Experts of a small language model.
Size: 8 layers, vocabulary 38585, 363M parameters.
Experts: 4 picks a token, a shared expert of 384 neurons.
Below are experts of layer 3 (counted from 0) of a mixture-of-experts language model. Rows are named router (the router's row for the expert) and show model dimensions 128-255. Each number is 500 + 25 x the weight over its row's rms, rounded and kept within 0 to 999. Numbers have three digits each.
Before each expert's rows: a language model's description of what the expert responds to. This comes from a sample of Wikipedia text that the model never trained on.

# expert 13
Description: Pipes, commas, colons and parentheses in tables and people lists, plus born, age, positions DF/MF/FW and chart headers.
router:494455488516496501543436472528487483514496526539500528525495499538463512501465523501503535521536512515493477522534450497472464527527508521446527528500528516503526466486523494485509506502490496485527510518490538495470543475491536513496491535474489493479442522459467504443532473487493487480521489512534490498498514490521477491486445499532506474504521491512529508485493484505516549513503

# expert 48
Description: Opening parentheses, quotes, brackets and heading marks that start asides, abbreviations, cast credits or new sections, such as (UWA), ==Plot==.
router:461510511533474498489471485475500486551526465495508489504515476460485525501538506527544520492482514508543496476507485531511483484463504540504499458532458490479495478512531528545542561548470455513546525489505472517476488506490525498469467519494507503516489462465520513503526532544534466511489469483489525521507445513528517491520525503483526510481469534482554511513491515475537450485498

# expert 30
Description: Adjectives, ordinals and nouns right after the, a or an, such as first, largest, original, revealing, production.
router:489534520497469491507507528471491485485489505499539509475498459521520519464487524513470465476511517467528512475498516513481525520538505527514504500542501497483490498458525465503514508526490516452493434531520543540468526475503526447493477501444436499473501471523507495502459468503511485486482522500564501528511527555468491527500504493505509492512538444489531478473502481501476476501538

# expert 10
Description: Table cell separators and the = or === that closes headings, plus words in cast lists and episode or season credits such as episode, version.
router:526459471548514478519484541522486529531509525544523515502494514485481506496527476529488447483504454473543528515489548526489529529512532506488531473484526475510506497525479485503478534535456488496497473457456517511511498493460482499455522478465466510475523518509514490473494532527539472473496517492480525457481461501477510494501532475499474493487484500500500538490505466528505475484473

# expert 24
Description: Nouns and suffixes naming fields, sports, genres or activities, often in lists after of or and, such as education, marketing, rowing, -ism.
router:497500527510518469477525516454484510466501461509490536485482491504491533486473464494525541497531503520502551470461498454517512565481476524498527530490516509489451524501507498482480473480489532520515463499518508497511525489506494515479554486449511499506490494533516484537475509511488504497468517488474531503531509521481478495496489479503470482499513480508538503510493478499492484459499

# expert 56
Description: Infobox field labels before a colon and first pieces of names starting entries, such as District:, Species, Elevation, List.
router:478522519505504455498456459540491485531491461459486491502536472525493496497470477523507502486501504492509490501500529497514468454539485510476481495528520519543476504510500490524474537520489506524480546521450501488517497489475519466469520531477502515463507523512490517496510526488505506491481544536470532499473542492534494464501500499491510513495468498524518494512492504506478513486495

# expert 52
Description: First names and word pieces of foreign surnames after country codes in sports result tables, such as Denny, Francesco, Domin-ika.
router:493482497482494552508476499483493515503481502478504468526442520449484486523456490488504484523479506499503529479534442501497502509472494492462477491490490506465563498505516518483521438504514489482500510492541520492499537531547483545522441519451518484489479485469495479479544512513516483550516482460490505549526499487508483533498481466534514486520506511479482499532526498453479505517487

# expert 34
Description: Nouns for buildings and their parts in architectural descriptions, such as building, house, station, floor, windows, attic, architrave.
router:496524532494551502518469528524482471465454472485510558504549493529500463447529495486528560482505447492482470494507489477509483474491511472539530557483530533482481481521535492505482514488495458514454502476508516493482468510492477467507489501485525544534472500444523501508440496500465517481487473511521475460476505514501463554492465550464487510509478524508476462473483491525493520451500

# expert 62
Description: Row-start pipes and number cells in standings and medal tables, plus infobox words like based, place, held, Headquarters.
router:525538520470462501503488450471510479504457519507510512482463488535506510524526467479504514471500488519466489532521477524524503467509460472474458487533461471486514483498470509446512508469461464507525547555516452465465461476533534500512512475499488489515509521552506516486496518532511505500509511513528487450479506457518536520500479473497530512529498520473547545440543494486498487486490

# expert 55
Description: Determiners and possessives before a noun, mostly the, plus its, their, his, her, these, and possessive 's.
router:531518496537466516454507530510474546538493475504548472514531474527508524476493564489516465495534452499472448509515519537463497502492493531495520474526484527464495515535503502500533526491527535503496503479499479460527496487489545528467540497525465477507501491492511512490479458499454482555503497545499498465520525548531478519536457534474520470514470543497553502496475467523497473488545

# expert 54
Description: Pipes between number cells in the middle of sports statistics rows, plus indented list dashes and line breaks in track listings.
router:502501509478519515502470471523494505526480512513470485512525484510479482498523473510518523527501467468465517516501523491538493500550482482526537542503521484480555557495459544512484529505540530443498501464533550515472494504480496504488525494470479495515485490521516525495482460505555456515494487457490499487475454509486496457498496454469519494506563548490524486464472513499508509475478

# expert 39
Description: Prepositions and linking words in expository prose, such as of, in, for, between, throughout, across, during.
router:478533506506466508462490489463523464505486472544508533514483484531534492531494488476515487529530514477467510525480484489460515520488497500511535500526504507551499494557518523543499498463502510464517511474474515497551455513513459518499531512524484509486529508521530522498476502478483466532493523482477476491525480525498497511512451448505514479526465513489530448459467498468487474458514

# expert 35
Description: Short subword pieces in the middle of long or uncommon words, such as enth-us-iasm, ineffic-i-encies, emb-ez-zlement, inexpl-ic-ably.
router:468455542498470482503511481493540448477497524484497491511475464496476481483523538523536531494520510511465512509538484510478513523509524545487522546506515515452454526543530498518459529460466523535524504488503511513500514524520553488474535492485522448497482502530502494498551493536469525524493520499536555509528521507444469503486523482473516483518500535510555526531497494503473463504508

# expert 50
Description: Closing == and === of section headings, table header words and separator rows, such as Career ==, Peak position, Votes.
router:543519497496476529504502443497508503512467488517470512490553488521514495545543453523481492468528525504480481465531468498487463505477488515519541507530499470519475512516525538498451545518450531503461500516476460519516518444531482513483503462523485457469461526528470527454471541474507525503543487527489502500484463543521522501514520492475534464547514496508454550475532528479466454519471

# expert 28
Description: Country, state and city names after a comma in birthplaces, infoboxes and tables, such as Berlin, Germany; Waterbury, Connecticut.
router:479519518508470453536531469545534470515489475496519515497537507475477517505515467464501513499492506549513503498469469502485499514502471527531481467528499510548528460479534465501489552498487488460462479459467493487490506487469519536532531516541496469506545496469502503496487502503493498521465495473488467488514515449525504532522511488505477485512527500511499485496489467523462509490485

# expert 51
Description: Blank space tokens filling empty table cells, plus table labels like Candidate, Win, Loss, %, None.
router:515496524470514531499456467524509571511499506491482522495455510486452489466492481486533531519437476528453492467518475494489523466500494446526479528512491486473520481484528493527493490509482478484531491458528458508487513481529545485536492523475508512507468495452479501501493485464454485490495515495472497549480507486504517534505467483542471552526478529489526496533513502496498534547516

# expert 47
Description: Line breaks and closing parentheses ending bulleted list items, like people lists, credits with vocals, bass, drums, or moth species entries.
router:453451527521550470502515488496463455537493529491466542516462487482495493478472455489531505486534459512514476520514499498462526495478495487516502525471527478472492500518545509519509491531468545468510466524527463463486519499472517537474488521480532493504511516516500488475460548481525533469480533522491499506467520494514512525503506482489465524523548525488504524497500518510501507507501

# expert 25
Description: Past or present action verbs after a person's name or pronoun, e.g. wrote, worked, joined, storms, mocks, described.
router:480468497470491471537552520477527533530521485512477534519514450493518510514501494508522483516554519503512493562528518501500479529479481450457501484494528542518491522514513524474533476547482531514513528507512500475491478505491498514534487510533539504536508538517542480525511460493515478507550505484512454517503487482501504493496523502479483482488530492513517455527539496516505511495503

# expert 46
Description: Commas, periods, line breaks and clause-linking words in running prose, such as because, However, although, though, that.
router:513543460542477511521541546473534499487468509473495535487542481511505493512513512436492529494517513465481538473495490518440473519525505523536475473526483516465466520451479479483515520477518483490514545516522469535494475508481508492514498527546505526504542540450493452543492520526532480483495468509500530516503499497527527456460500504510531449495549479474525494465533484509486486476499

# expert 37
Description: Line breaks ending infobox labels before dash-led fields (Dimensions, Population, Personal information), plus words like other, well, various, See also.
router:503471490542512512488521464514472488489504487507453525458548486537507473477501479454491522477505518497507527462492500484475509503521536483538536477502470477528562495501512509483462450495493521524534521457531512513505551485481500528504497545477555516463510497496499479506468471488486486479460542496467494465479535504520478511485460517523514516530450511530535539505496470540458489517523

# expert 14
Description: Company and brand name words and endings after a proper name, such as Records, Corporation, Pharmaceuticals, Entertainment, Subaru.
router:520506514461478487506500469478513493535434520491519538499501516515486476482471459491554540502524501535488521514459527488512497490446508475507476482546519471479486447508508502479558490535452501507473492519527475510517501504488499470482488525469493481486485503512496537461512509491457506475521439482501582540514471512496508530481497507516489542539482491503488493553477495477506527506478

# expert 53
Description: Surnames and their final word pieces in names within tables and lists, such as Jones, Smith, Streis-and, Matsum-ura, -owski.
router:492465508492494466473513501484456495509539481498515475533504529482543506541469467491483474481542507514520480532495463532529504469500541520487527514465518509470542515533505465514507454474458464483472479464506517504516545511516479519542504543510508479505455524530458476493497512500516468522520459477520534499502535462507514477523553490506498508512493509486507532544536505469540497497470

# expert 40
Description: Periods, line breaks, colons, plus/minus signs and team-name starts in football and baseball career text and league tables, such as +63, Tunbridge.
router:494507553487495524498491520468500507514526471478468484528485466489476534513482494532512514564454552511514466463506441539495472484491494441495490452525468491534515509515466514490525476525498524547494509540478488497505466499515506551534461517500549501532508539463466506511510464513510538535465485452505479539536536479509494502503491475531526504451512500507545463541472458456518514527533

# expert 1
Description: First word pieces of proper names and titles, often after quotes or list dashes, e.g. Ich(ibanboshi), Ak(umetsu), Mad(child), The (Byrds).
router:524495491478448505514524523475529494477502474501484480498505477516484450515494507506479493527491521531493460510471485508518516554504469510518480474534525500521494496546491497514533543523499507491530519505499506492496473531534513487469492492476520479519483503505501509477529505472489490519477516457482526531523510497523465511475514497488552535515495488519518543495482477508510524524472

# expert 9
Description: En dashes in scores, records and year ranges such as 20–10 and 1952–2019, plus month names and with.
router:497474545475518525511459513514455509535491465519504465468476522533541505535521511511476501499481470504496471477465486497520517482509548467466528465488472493492523522519511503485484493483520476505564485482504507489500474485519488482474483541475514487555512519466474502500479468470504477497495495485497488514474461488517495531515526523529471473560525507548481520503489489501521465533511

# expert 16
Description: Line breaks after article titles and short descriptions, plus quantity nouns such as million, Squadron, rate, length, mph.
router:486469472480504509480507502522484488533466512567534491469511500520553536491501470498518533477510473460453494453497493482555496489509514502548449478456501450473509510545482532504520500540480478473500470504542509485514479469503485503469531536484498505483495451483512515518479534478499496533473475477483556533516460477456468531493496527508504511521461482508444546527501462488530501505515

# expert 18
Description: Month names and the words around dates in birth lines, release notes and match tables, such as born 8 June, on, by.
router:517482500481492510469499481525522480462501533490465514479464481505491566526550486515479491528471519490507469538483497484501497502459516501474503487497498475483547486525538496526536479532505483495521482519495507467522450497514493478518500524498519498510497470468478501505514539478501486471543542453500469501477475496510495489498491454514514550493520499491510538507537535496532517501465

# expert 38
Description: Nationality adjectives, country and city names, often in sports or political contexts, such as British, German, France, London.
router:520481540441488516514541521493480501507482513490514493473500487514502554497454502488511537500522538476503523518436469482469520486456468502488521508447501506491515526485502487475509479502537488497456489520541474452464490565480554498509534484512498511503480537507482459530487474493553498526483514546494489558533510528541503489526480508484473468507496529492504492504517470491502496515506

# expert 43
Description: Prepositions and the in career timelines, especially in, during, after, before, following, e.g. rejoined Leiston in January, end of the season.
router:517538498521526540465524492518509489491518535545510464502508473456540550465511513519500518497478510532494481501466500484500540523505525499472528471474453519526533486536491503525497536517475469464499474512486488452473483479512484487532475450492466518526532475483551482508479529499506475492475469516469493512491489484494506542511540497525465496470522512516443503501519541491517476503533

# expert 4
Description: Word-initial pieces and nouns in legal, political and military text, such as tax, Supreme, police, Communist, Bolshev-, Ha-, mans-.
router:518477522513479481510529513473479493495519468461501508518494462484521546461494498537490532478509496481492477490523542534525502478485520486484536547436495500515464474503449525491523544480466485522525512540483472504492478486460497475512482520481492480462501537514526497507467451500519537489537521470480513528527520488481494522513449484529523461481489498469487495470462511521527508561520

# expert 44
Description: Geographic words and place-name endings, such as River, County, southern, northeast, -ville, Jurassic, usually after the or in.
router:517505502514482449527487546490499481497486523484488556490558508460509520472461533502517519471563489525478466463509506461487537523525431538523492504527489472490498503491542522510515524530541434533510484479524504489536565503503530456478542496524436488492479486524488470481481528460513474489495518478536502481505506485457474534493479543497454431504478487520468524497485450539513524471491

# expert 20
Description: Past participles and predicate adjectives after was, is, were, be, such as used, located, married, due, uncertain.
router:460499506549486456494531538470519504442491512483481527493499460504484480516466516496464558478538512495540526514522522519507483531466455521466480497529537471465503479486503476493513518493502537514534521522480455489479516476517486501526477499488489532490476487511471488532491524478532481455509518535476506470464521492534508520497479507473489508489453504479534477496488476536515549486487

# expert 8
Description: Table row pipes and line breaks plus three-letter country and position codes in sports rosters, such as GER, MF, USA.
router:466469470492480516521467484508454455486514474486488489508476537488482532471500504473490535474505487498505461508529521515507488470506467486502495512533483517506478504526466492498507469514494510475547491456497485472507459492467486501530523514518505489469522506482516516443491493521478492518538533504535513523480510507510512481521439460498504481490492547497481516466508522484469504545490

# expert 33
Description: Words inside names of competitions, awards, leagues and institutions after the, such as Olympics, Premier, National, Film.
router:508522465443475536507463516499505535536508521489492500472457506462472530501538472535515488480491551496487491503484452525478497515520490501540498447465455484507527480492517510546562505525494532472475460537545472481489513529557506477555480517491507455511504518520486501543540492493477523526498492469534498506533497512473490492515487441495485516535503450496474512452485515513539489518516

# expert 17
Description: First names and initials starting a person's full name, often in cast lists, credits and bylines, such as David, John, J., von.
router:515479520543486468507476480493464510503543513487489449512521482465528544528483519491453495511461498483512447497519497528489515464504512526541505504518464519489445550514522470517522459518471474505463527494509542472517538553501467509521464514461523487471469533531482487452552515550510488486513472469541495514517499477497544502478528498514463510509503460495491507478488504488518504512470

# expert 11
Description: Digit pieces inside numbers in tables, times, decimals and statistics, such as 7.38, 7:30, 8,298; also table labels like Total, Apps, Species.
router:507501511484507496527499489495462494552504463477486477506513505538501534469474507521484507481511492499511486459462487523483495481455488451529484485491530500523489476488555468450520491543441532539540471492520511472526496498528480522543503508468522521546463452504526515472559500457499480482487522482506511482486488511478524455466464444522503485481526460523482498496500474472470497534481

# expert 60
Description: Dashes and line breaks that begin bulleted list or infobox lines, such as Born:, Location, Genus, and species lists.
router:488523462528481504500498473466505485484487501541485494492493531510505518522507491447468504480518465498507496528480526545469512486512455531484502506470508482477510536472486518496474503507529546476492550490496514504500520530437500492501517520484503529503509466500460504465535536522491480495525488519514535518488517446528503477488490467464500468487507522495489476491492465484501490487457

# expert 58
Description: The word of and other linking words inside names of ministries, offices and titles, such as Ministry of Defence, Prince of Henan, de, von.
router:451534506510518517498476514520500529507481501473532495535492452504533476465486477499477487519491517495483437494484519531458496488528456526533502513501532498552527480502494516535502570482455532543480514474546537496514501503475487520507514528526471529468513499543493478539458530545459480510537520511510556544536515459461559489496441455492480519542470489519462454482450536454514463520524

# expert 23
Description: Sentence-ending periods, semicolons, commas and clause connectors in running prose, such as however, but, which, although, while.
router:541483517533488492471521498501516469465463503517522535485455548525508505515516518469488536477566512486494545532533522545511472497535476499531485484511492511472470527474475524537496509492518488450462498520476534503485534516525507467525470541487502532543475519494493545465484519512474506487547466494471478517490525534509499473458500549486519501513527515499541492507536486511502501511506

# expert 41
Description: Periods after No, Jr or inside numbers like EC 3.5.4.21, list numbers, colons, and surnames that resume a sentence's subject.
router:544445480479467516489485551500490462495482542524504482474528512510483520547528479543508502478534493474452472529501497511521495488427520451541517475505539469494483514473500465520487498507490507509489490491486468487495499514521503489468491536453518467556455465480480523485511502512516523473517518538499515503498534461534433481502505525508486523495510568485529521554547493455490500492540

# expert 7
Description: Hyphens and pieces inside compound foreign place and person names, e.g. Győr-Moson-Sopron, Szőgyény-Marich, Ferro-car-rils, Kec-sk-emét.
router:464487531455532511508466512507526521490512467481513504539514521451538474480440519528534503459516499498509492508524531483474516499502491505524499539491533523477493503470537513501457492475472524568485517509492493464506540535524539432480491515535488503518485488539512500474513504475464446508476540506514523513523507499477451475523506481502503526481468510528495487542484499492504495536514

# expert 42
Description: Pipes and numbers that close rows in statistics tables, especially the final pipe before a line break, plus semicolons, dashes and TBA.
router:493507495488533488504496492534486503513463465528488498516503511468474539512534479515442496442478500490523466463482499470479451468478504531460487540539472479508463513472529473501511483501499504522478453485487474509479487469491475537526542524534499519497527466489467521499482569487540467499503493499503488491525472530533507527553511480463469515518510468535518513537531513538457539536500

# expert 2
Description: Decimal points inside numbers and unit tokens after them in infobox statistics and tables, such as 123.5/km, sq mi, lb.
router:492473515535498519434499531545545463520502463494476525512517471482508532488513507499476474503528475513509485521500479484472476505509508505523459499514471480522514507527514500522495510505494474512473543533495515522521511521503480501481444544522526532477496459487521531532532506460498465478489487546493536484524503503479505506531461519501494479520522501511507521550483490481516473493494

# expert 27
Description: Table cell separators and digits in sports results and standings, like win–loss parts 11–5, plus Arena, yards, champion.
router:550519526497524534489473474477512493539480494505455466511491511500499484519471471518498512490460530471508478522532497494539529449471527455448462510507497487506530464469489492496515503468510494451505477497514467527494496473502527540491508511511516512524514467502496479500515478500507478548505493460514511485493465537517490526560485522502518493538524452546497515452473512466522528482497

# expert 6
Description: Tokens inside quotations, speeches and critics' reviews, especially closing quote marks, sentence-final periods and pronouns like we, you, I.
router:479501507458457513526528531471503462467499469465523496550498465485551504532466529483503477472512507536512475543475505489505522493535515496526532465502469491459503528518479482490478528492484542514483493495550462503548457499516527542470501484492483465471534523524499560533492480492481488557458492489524493490528532500509480485553512495492517497493490477519488497455521520492479456512507

# expert 15
Description: Words inside titles of songs, albums, films and awards, often title-case words like Love, You, Best, Night.
router:524493475485507522489467516468502486510532481486529479516510443512517503517483472501509464498483532485511441519536490468466507557479475541521502461508538514500537494533510526477526507535470545524508474463540525449493449525527475480482497474486491467548468499527479541498530539504510535492479522451468523536509500475520459482489516491440532486519508490514487491500512510512516472460491

# expert 21
Description: Linking and role verbs in biographies, such as was, became, been, appointed, and as after appointed or served.
router:465483508458484504517499484477480503514523489510442518503492473446496474539506497495450493500473510522540518529502475483473516475502514482493518553482532503486530509491534462509527536551522536519495506519493479483454460473493520518537492492566497480512502568513495518468477474502508467461495461499500473506505530487517529523514498530502505513470510503473509521468537522514466506530478

# expert 0
Description: Auxiliaries, copulas and modals right after a subject or relative pronoun in running prose, such as is, are, can, be, to.
router:453488491487528497468540490545507461506502526529543503542526457528536484549487517515490528516499514479484475502479517440482520525520491476508491504542527511494522524474507514505467507471501483487462500491480546531485459444534470504514526507505470500488474514506505491525500496510477469494510497502524461482446514502491517458499503462510523540517508488485482525464501526531458502480475

# expert 12
Description: Commas, of, and linking words that join clauses or introduce appositives in narrative prose, such as named, titled, whom, when, led.
router:525512477494514491478519538492497483467474542509533482526513483484501471474495553451495476494520519479509478519527472516470504494505481500533450452511507474521521512496484481550479478454537494457482469518525515486507483513499533507498497502502483524514453515487487534516473474502518517512547460488520520473466537511471548507469502519501495522512501544506532456512519506528507519492536

# expert 32
Description: Leading digits and number words in running text and tables, such as populations, percentages, money amounts, six, three.
router:483487501501525495482490523527505461497478467495502507474553516526516514479452496474534517510516473515490479459484521455497485491482465528483473521506528479461461484516461469478478524503507490501460502535484520549501529459497512499504512528544509534508471472504543464479498470508488459468475515499477455490497495475499522503474514515542498544446510513503500493517517467514515480552470

# expert 61
Description: Words about schooling and academic careers, such as University, College, professor, graduated, and prepositions like at or from before institutions.
router:506552501497535491514506521479477483512526524520477543549493486438498476521491486482514466516525533531503473462500496469520516458509514511498467490510549466506471530489490491524498537509455487497542516472483518477486463521487537501478518540550499450526499473518495520490530510523512453465488487485497466492503506514472503492535539489475490484513499474538497467469456506488507525463514

# expert 29
Description: Line breaks and pipe characters ending table rows or header rows, before separator lines like |---|; also ISBN and taxonomy fields.
router:519509508484483481509540470485530545463527463470453561515495459508493509537488477469461483480498490506459515522533506480522485518490530517520532503467479477463475525489505510479472507476493512508488492494497497511505480462463480473469523478513544540528464484511459528477486527529536465506530522543503479473453487459538554489536488504459481471507487470470500537514513517477458467486504

# expert 3
Description: Tokens in plot and character summaries of TV, film and fiction, around pronouns and relatives, e.g. father, wife, finds.
router:471518465466482500551504557450509521481497511463474513483468459505491523492517538526471490539529505547537530516502505484484492505501553550536523513513478506478521518541484523513469501512512525479489487511542521491494454470519488536461497497438502449494478523506535524516486494487489449516512508524535529493497562511498475519469521548452550506466488492506482505522537498554486522482483

# expert 26
Description: Commas, and, or, semicolons and including joining items in lists of languages, places or roles, such as Spanish, Italian.
router:515514546517502545482486499472499503468516547528464538510470506494487531543482535523503479486539450482500474494509519490463508502532470501515542472493533512471448499494473509515481543506494533467477503522512520522522489511531507446512461522556506487508515495483457545494496541478500475504509472471520507536473540479495496485488468542519514509510533466489548499472528500519509448466466

# expert 49
Description: Pipe separators between numbers and percentages in results and election tables, plus approx, ±, and pronouns like they, it.
router:515500507480524513470515502538503512540499487539539498474528505508512488495553468498523490471555502482476485475460526471498487472539480517472514482488496527512463534505525518537521547487525479494512466525521485543477506461492510510448500508474486501525469511534524502537452545475523502537460516496473513513503479497484493519539479500475470493460519506515513504527531508537507545498538

# expert 5
Description: Line breaks before wiki section headings and the first heading words, such as History, See also, Population, Early life, Reception.
router:503515499541479499480460492481474511516520499460453496470523449493528466483521510463462480487500516507481483502488484488488473471451456514536520464477503539555513528499509554477542544533502500497510477454466509520502491460494489505490527495510510494464509473483485505526458530538533483462471480489492493478529525498475452458459511533492510525493495515521508526489508514467493505447532

# expert 63
Description: Final word pieces of foreign proper names, villages and genera, such as -achi, -ović, -sson, -abad.
router:526485494505530496484511554495488478476521475488508485494517513480451476494462495502485506454503507537470455487527524489506513521530544486494504532523509500490484506488527529506516479509477438564475474455506515501542520492508512464494498494477497475495491508484500494489465528501500488529531503514521473546524549529528441502483524506534531527483454468514510502558521483510524529477522

# expert 31
Description: Opening pieces of lowercase common nouns and adjectives after articles, mostly technical or descriptive, e.g. appar(el), co(ating), h(ulls), pil(asters).
router:500506521486518455482497458511528492546525448517516486536501514477503506434458536470542529483516491540471512457525525478460487478512469470523511517543457534501507502504496484537484523540497523474490515513501516503497546531498504479495501489511527495510517476472490508465450512464457507504494499470462541555499507498501505503468546525465510497469490506487484488503471475502520529517495

# expert 45
Description: Year numbers after in or a month, especially 2000s such as 2007 and 1961, plus century, such and it.
router:557503520481525505489515487475464518495539530523471529459540482492477497524484473485546462443493515504473474554470459483463505492522488502493521523456505496477491481526513553497522564514548514469535466550461509491476475474473521509523520519480451520489528513512511512472510486493512548455498475523525511458479539462470500508463524499480461487505523523524514535502493512485473554499506

# expert 22
Description: Names of rulers and titles, regnal numbers and century years in history text, such as king, Ottoman, Henry II, 18th century.
router:500515539489520449538518570499517473469524473461503542512463482522502513476467501454503473524502472488540524504504511498537503495523497491512489493477521564519501492529466491497500517505476461497482492507524534464457544498467485504498539472523517503490489512523539504518506469525499453533487457485477481484495502491547486530478473490536524519487508547551466477478434556528554479504490

# expert 36
Description: Degree, minute and second marks and N/W letters in map coordinates, plus punctuation around alternate names, taxonomy and disambiguation text.
router:512495514504493460506526508522466490513520496520530525547517512462479500473500520523508506480478461535453474523508519513542515473517490534497530526478499501469502493499512531544487520462497546517516456522469498526520461458539462465554526552531507538494497528539519472546473535466468474525499541500508466491455541483516479517524435527479528528490488528490526504493477509481497507458505

# expert 59
Description: Articles, possessives and have-verbs before a noun phrase, often in sports narration: a, an, his, had, has, as in scored a goal.
router:507462495429453540480473477508492521518473487529537525543478509515541543518530528504531496508519497479483483538526478501490513526482476518496495498501535503494550538511519457545533541513474481483478453523498496486488470486525557499516490467481513531540486456483543506505511517511500476539494492516511461513506502489491477498513487489452511507475477522517455503500483489532453508545502

# expert 19
Description: Numbers, day dates and percent signs in sports and election results, plus words like round, finals, period, Olympics, Championships.
router:544504489465482515485489474529461544542524471476509516466537525531462513514511495457550473460538456482469536531502477485529543485519547504518513499454488481476537461514514520490495521506503493474481482499523505493521515466498476518490484493476519428543486515507529464449486509471537518506482486491499491469520464500459550469509492478505497532545524468516459507490527512506484488510514

# expert 57
Description: General nouns after a determiner or possessive, such as name, work, members, countries, role, practice.
router:545513514456505518455525492505475470485528512503508515482534447521522535463530472529488516497486504494531550452479501488498516511481452494534509544513460527511487468521510468480505466497506513520471495529464567501504505487499537488496521448472483537487501482490518466528464460538496501478445529499529519491469484523482504498558532538513484481519546523484512500512497439544453453528516